From a checkpoint of a small mixture-of-experts model trained on Wikipedia: 8 layers, a variant of Muon for the experts.
Below are experts of layer 3 (counted from 0) of a mixture-of-experts language model. Rows are named router (the router's row for the expert), gate (a neuron's input weights, with its number), up (a neuron's input weights, with its number) and show model dimensions 0-127. Each number is 500 + 25 x the weight over its row's rms, rounded and kept within 0 to 999. Numbers have three digits each.
Before each expert's rows: "comes after" lists some tokens at least twice as common just before its tokens as in all text. This comes from a sample of Wikipedia text that the model never trained on. Tokens count by the router's weight.

# expert 19
comes after: " re", " de", " co", " ", " pro", " un"
router:494479519468470497528478462480502505493477479455480469525547436456487513488512509479494478506505494495508521510502494483499470502544470536505509525495538515494511535477524482458512493556476491528483500455528511489507464500455484503522494511543525565500481508499514534515515515513517526495498484534530506548482498527512450501513511489491542481495485511511525537502500477502458464500473
gate0:497519491481494488498523465547500545491532537476474547490494481491477476532507511539529510486472513515501506512453511460519509515509477497492504517528483498452478462486472530504510529505533488518465547486450499509484505508515495471497515500458513482470475464489531492528471454508469518515473479511515479518483521494495501486513450517507548494535494511489500465452533516489506468504506
up0:508506501497465555522483511521499463489489467538504528506505479531504518530514502491484535473454478515522494469540509542530538495467499489487484490466477483549523511518501443512457495478483528519522472511482483522495523468499447492511481508529519506500470543497466485513485559485488467490496479499526502501551500466486525527489551498522506463502529524488506478529490555481486541501491
gate1:515517517441514484477519486502501496517460496487508522420505480474492533460527473512494500518548539473461526529478493483489471491506532509473478557468474471488541516454503480492535476519494493543522497478503514472480513505499455534480446510527556522506486475473477528536537497443512494539517507496477534502497514539519515527522474482484471486504534512515544466509458510524550504487517
up1:489487519524536479481517479491458490499531532508519536534488530528474482478475503512486420512487493510516472512477504479525525490532487469500500446524517499474453482522447494540486508473495474484478532519497492512495564480481492518510545491493492466506556480542497513521513488533469495482497480478511475475500470505507471505521517523470489485474486507504495552502543476476513520527474
gate2:511486475493475513516477497522482483502506499446484467557516468485503506476432527487495493529518528545475476541518514480464499533535497527524530550489541528464515490473497492512519478480518482504505445498527514466491494552471518493508504485506512504496508497492447479471518520533492451502495502479474521512458506519511480548534530531489520459476498467530479479510515495481490524535509
up2:499544455469492481497490472580484501480523499533444457517471466515502485526498435509505476484474520470524537526536497483475495523494554510485552522537549524490516515518488466517531518534478467495518492480478518507528506471478516498510529498492486502490483516548519493528505442460500485510451459528499535494481507522509509464512494563515530493514483493508513522491506500491472476500509
gate3:490494508489510514516503514530502540457531468482462456533482504449525511474516540512521509526504472521517514489524428534499517500536487495490529481474518475491487504519504454495490505459479507477482514477503520512528521516518497496474561498512533512522452529488509508535514525503507523473476541512562557465482480575493480510506532513482478484486495491513524492492539475501510510476496
up3:573514478462537523491514519523461492500495487498493460507526529485504515498497490513494505533510517503515483514527504523490486492526456549507519500453544504479493498487487472513508503490552475485495506494491490513529453486492472494518498517560530511519445500499505459528508502508509489508427500500516482468487506529478509477488517523508456464496464475539498510504563526506492463445539
gate4:523492496490472434477476493485491516496536499453472469561494483499459519516546532531487520517497561522518516512485506509474498525518542520471494496506459511500512520491502497485484533495471525540508518441495466488475436523496516473496484516521558543496483479495543527527507495493518468537537532523504479493504469539477474471536502486516505504474520504482544504510482484455470501513536
up4:548462503509483478474470541487511542481514529446437449537484504492507514472541531523459496499483492552490494501474531483492460516479493540501514473506461566451532561501486498506475518492505476500529527461516439504487493466484532526524495509502561511491512499532558463487520493491495526501471474506536466478514532498503491477538500465499510477545485468548507538474469482450489510522486
gate5:510520493501471513525465538477470506468424520510492449487490482455563525518505538557505446494498488507461499487545483477531518517475513541497511478487508480494520492488504472502512522525532500512521504508512554522502534460475469487462472483502494541474537534506486479470524501486498473553515501512536514482493436512515492523498544510508509455506530530479512463502458465511495488485469
up5:498475527500481526522511497539483546457479535505476484538480522435500522526462497533467473476485504508513474526555544516534494470478476513505472495486527482450517496477493471501538544488476469489512530532520511518571574474479511485475556488542493494492507521505503492472457466461529490492496499495516487493495462552516500480510535475483486474516518497528497502475495526476473483514498
gate6:522471503550556514514463487476513504469560515505445484472516503505488520481490522500478496476477484466480498502524475497575512511515565487524479498472495513491514499489451525468471520505515551491451455498478458489466483493498515490444505506489521488497455517528536486491493537540435537496489485490553486537457515488490516515500523480498547498507501536506512535477495497481541496528507
up6:441488519486514506523465522493483497497518501463515486519521466522544515483479504531540547518504483499472474520476523473499462484510490503468498501450541526479491513507479516482505535501526473503446501493503469504469508527528493505452467502499546470493484503458470569503521515575454506485535530493536501497507529480502493495512488505540510491456495520501450482564518516527503495568518
gate7:456474516487450539497508464527499487479496518462502475485511451477453488485514481479511505487505527467480503492520492480472504490493475443502453489501508556538510519527516494501526477473478511488506470517502503489511467489477454491528491523507542502513489522481538472522552486532483512478506540508501530503509509486486452497521501518459531518518487515503500522492498505506524493510474
up7:512496485510517504477518526481513508488502520537505524487491459517476504463516488496532484528533503524534467475499495486500499524506482483494518482508531471523470497503460532506471499525531528518516477501461511477508534505450479517460504493452498499510469499533498520524538491518472497489496476544542576504491499481483507518492501537539487493527494514511542499499457529487551509486526

# expert 34
comes after: " ", " c", " f", " se", " me", " be"
router:518515507509498520511450503466495493510501474457484486462499468488513499508524476501440522505495512470505511493489520484525460543503480466531589527455503467481506512467485488465490488550507525500441516491497496501474482477440525455507506529502504544530440481499515503477537514558490504485496537526521506499480475473546456522527480456503522505504462489520473475519527458511491494500478
gate0:546513494507496521498454493468468509518525476497509519473526498475450496500537508490479498463487498502473494508494507487512437497503550486496529530528543478483507529474504467479450483504487514509483530527526443466481507482490520471531465519485520521512495525483520507489476540506565522430537479563531471496489476515514487472491444510515486565529484521501505509520508515502473494530538
up0:528497516468506485492525503468508522517496464486501516482475531494487487483476455479508509417529513505513443529465464485506502505463507500499505497557482495494510495470517530501496471499508476504531520529528498496465525483496517451468491499437491476465488490534490468527531468482527496498515485460483523502482524520491497476497485489509513534496519524507485486470496499478498508519521
gate1:514551520500512513499487488507522473539461481505520494476478493498515498482487509555479503508497560500519490494467516513488538483492488481515525495499482500478486486514495486503459510508523452558475525525487496486486493510499486510476496526500526505529465535488521489539499443465503538494486496523522520448477498485496499498506444503487520499523413508518512508479537518483541476513499
up1:475471483524500515477485517516479490457491474451505515527489499496498495499482485518502507534531459498475524542543509512524510493479516481495494506503520511495529472497481486488479506513482515509529488514526439532472506465493519518502560497494516475509509481510493481499502461493453477497510467498481468466495509533461469439487525494486454501512553460525482535480482525543500487462543
gate2:462522542493450544508496468545540502482450545503476525517464509493524486466462500465489497559499468471446434554466477486468499466488482551491526503473500502534493533490518516517513536493532534516496514483501450479454523484494520533528488511540541517547493514486542472527520493510485497469471517508486478505488516474523510495512483463507537490485490540506517504505505496520464488503486
up2:512501506490558466488520536523469499481510433518503497465513493513477523519482529502500504508522483516494550509523488547501509485489518513534533555474500499460496496515523516502495497526511538459541479451516498513509516512526546503532485484508489515437495520478453470507438501515492458490538553451478508524485529534455511500515480507527494524459539492481509501492484494494472503459483
gate3:543470513498499525504495471493477490493523503439525518466474484511511498508528442510469534551544479471512505507475493473570509488505488459549528469508527529476519500476525463501476514514501541492489498524525485486521491478468481532480487522510508515538536466481511528506497516525448503490478498551498459540491486493501513510523550462482499523514525510497509491535473456474506483494475
up3:522502482494487464509505446452495476523498436491543489513465501517465486519502505481469612494469509433465501504471494512539499473497518475470513514500468491457525517485446480495483453501483502500475482509501469521527523490527513533499464509489518516477507489502508478461503465485487543490556490501550531509546504483503504459506511532444510490530429526512524530477506467497510517518494
gate4:502513518514511496449487480494499475525520496518481496487504523464494528489463539485520539519496477473508462495514516506517451470467509513506510483483533480492506484494515505478529471524490509508514494524538523494506505498485483532491514506506538450468523512484527556520504501540485486480494499551495476508465483469518513542534493501524511528511520453493517562501494493516546474499464
up4:459503517517514530481548504520533493439543478456497499492456452551503517460510501541517501472528531496534539526513506495516496499533491509496482509522501498506481510522513525493495507493480567475494537514506501511501517496506537525531572515538515483481478524501484506477513463506544501525479495528487502492489508539487449484516482509523464491474531509530515498507512523467456495515489
gate5:494463531506517494504500525480500494479511499497519508469523485530516460503498518517513519478486484536499481491492477459488466472556470498507527503509526508506523535534521523483494509550507534513518516456490521512473502461452498488507494501481530536518506536517459518485535522495445506498481493484538512504496496511523472499477481500537500489454509546513550441492485499435498482511519
up5:544493473499456527517511486498516515494480472490521492519503457516525490511482517516512511454476483509530477486497518497488496523503505491531502492498498544498534447464509516505436475489492495478518502525485507498530514518538525538516493498469528505481525518496507512531512567556535539505475520463474525481462479495480547515530515508542486492511539509540487501477446509462487514497483
gate6:538493497557508484505501501465518469497554511509527511475515529450496516497492479474463499478486438482497535487501498511480546531497472502479489531468457484526485522485515543512463521488527490502506480525494481525480538473504524498492532510483540489501459492506514481477470510532503484524445481516535490495475493509506505503497500501491511521549502525466469490525500507482532486497499
up6:514480496509514475540486487483517512527548557500510522529490522515514501519471490580462479463444515521468493542509478516533486511523499498513527494477522502506498491483478462498524496519523482488503532512524492464494513468464512535494511529537547499496497494506494528484465505496543549513452526513470477558486505445472495511528491494500506505534509521468472483483519488526495508459525
gate7:518537483519494525505507507509533520492486476487529482512493422488501481554516471461472521460527500488485537461503491504510502487501481493482524515468501481524549512486514462471522485501442526547493464467490476485503472492475474557504453473466521544523513509458516495467467502491478487517512487516563525512470502541474501482492526533520551522546503479490490497520512521530504520498516
up7:511469502486495533501485497519479511549463539479475493489521510528518505465456547492538449491518452525520505500490508521488518491483490449490482499475549526500481538470512510514522522536538487519470525468499494485496527518511488512438472504465456496501484534482513522484523483453472472481507460504440458533494526496517529508508486478492489474523478501507499465501527477500496489485476

# expert 44
comes after: " ", " a", " b", " B", " p", " A"
router:446562540489481471488491508501527477486503480483510532485504477471517502471487477503461534478503481482507508486451487483503513503521492493478567544495553517499540491494463488471464502509522511532463495509516494539503501454496526464493501511536493541448472474474514472494549469540495533524492466500498494513500451537541498491491526511502469480481525488482495512507468474451489452487480
gate0:487524491517505465506522510487463470486493499539472528528529477541512506515497469479508498503538503490514480480517489509487523537495482485482521568508521553536572510474532504489464501541522489532469555471540503477503476516478491536480515519517457515494506502477524482483557486535449525502512479456506479491494555523496470533505502508511534495485519474457533529494472513484453514522500
up0:516469516487513513488484484501497457488435513537492494477484487481522548509471456491512557454514474498531541517492494445483476522531490513525523538524561544483490485494465484500490474484549490479473492467485502496527513437503470480494525494506519501505497536494452492503500496499447437478506495478520528514482493525471497487514522492498507482528443520457475574498499510477494530499525
gate1:470538515497512493469484508470505511481512486509536508464510464491526506507507479459479511518480493500523469494513562485535510528518535488486525536506494496485570544466469490472466484508504536515512503513522525510515543488512574494538493544517468508543527497445499496487513516513478523493522479575466476475480470507553499464481505498460494477489532490534457457505542457481538515539516
up1:528504510505526490520487514512508483503476475520482522492504553519527541518462528494484503508527432479489497486549516521524491466485475529458501517502479508498510523528519465492502484513527481484510499430489503477523465515505460492459480514519494486486474532493504446499505518520485500485530496451525468544493492513513513490504530504560526507489468512506525500474518526498473483465476
gate2:515467478501469496486451511526557515452525502466458523481507536486511491496480529533542520502489557498534508473507503474491506495512523499500504491506533503506507517493497492489512499493498501505493495534473515497465506478541524544530484483475506538475420546468537536483516512535477477512474487486553534465517435503481532507510508536525524512507514485542497483480508483496559513473492
up2:505493497508524525483492545470488532495518486545504509507544476509507537516541516488470519497542485486488544461512502487478496489483507521479491517487508507544523505502525508501500503480463508530509493520492479519501461489491475566507460492498512500487482511446532525498475514569496509516493513483515474502559483462475494496511495470478493506523538462499512519510471489511531548488510
gate3:495524498455467512457478506496484492482490486493521527468497483479495479489472547467473489501563469497551507528515517467464523498518518458495553469486516441487501526465506447468481521466487521520508494485490451512493532536490486505496526515472485479502511523477509517545519533522488534547493514483497545524508505530503453474479470506480524500521484518506481496515442482523508485462499
up3:471504489500514520509495474571526452517510511481516477492473542495480536502476521513521495518532521457476503478520478557507483480500515530486468529523513484463464456524473501494508517502495437478495508498531509545508469525524467497479507489538481482465500496505448546504493520482509479469491508469490506506519447496499510488505521500525495506554461515488496531471515512551526515537517
gate4:507491504555503461526487519513521505479536480470483469449508475478525487485532524479458526493481466470484487490469463474509521458513503485511496501519545520492488499477510506477487523485480526512471487455500509531455472469493491507476479485521530525537484460497520497487469449551463518490476485513517471518473475501551528483522493549525468529493481519515527551503492495512491484500427
up4:456450507508514496516457526497528472488514483474510517456522471492489492493525459518451511504467518492515479497508507519485514473527476435531512494502543485511514488528507536512513520501508500487485478489503520471494509458515488539448529503467524496459512472500514503529504467500510513469457496467518483510512512473472539474520498527460521514481563531497453481512473506507496476508480
gate5:462470522509474473507495489521493528415512499484482500474492486486480501467511539501484514515492485496470529462513490509563475511540490498490503553535518510513497477490491545483475495520468538486497505475453491515483501489483519480495480502529522489463506501535508454455507503538503504498472512490487483514424460477515529493499533461529501451501528469493499508505524483546565497463525
up5:526509490526532494494478507488493501501525514508497459468497513462476539523523524424495520507522474463514498441462481540520453500475528513490500507525549548539479519500498512513497504501476529537494499536472469478482514494498477481489496502527454477505474488518521507455467499533513509505523439488504465487457423491533482462513487551538491527537479464513522541484508515467480471522509
gate6:504508525511488461473486483482533524491451509460509518514470514500497498521487530445479496460460499460487501518478503515506469467545524523454526488535531525526486510473496493507499491521505493491516516496496521523507499474519492524481533500499486489532498502497515486465510495535523466550473459515542487450489443507534490496494478547540494489490501534507506508533493461483489550464492
up6:486468532551487485492498478492527538471468513441511490472518484514512480502477510457482537478520480483477502474465487470466499497539515516491503471517544535508525490480526529511539481447542494497496485478511486531484502468501463481454533503505504477519488508456529513499443469551492507506468493556464440456491481485508514467504499506467463470454514494579495495521496494505525548511477
gate7:493495468529505488504449472492547488506507519444506530484537469483485450510481526502505505488537495475481512473533475480493505461482478483546539462488539533511528493491464509477497504499502530506515527497470519467528531465504496525494481510554516536489492491479524512497482461563462479494458483515512491493512481466472499480534540461527489549433509471513559474491496491484494507458518
up7:499479507477484493507558502521484539485500453526483507522472517484475460529516484485475547470515525518502531483560525534500557475509496460515484537510469515490495528458437449508531476479486503496508487504523517500555490541495445506549460493494453481550515485502451482450489515476504465517495492471510499547502525538500493487507494489464518477498501518503500491545505531517529507496498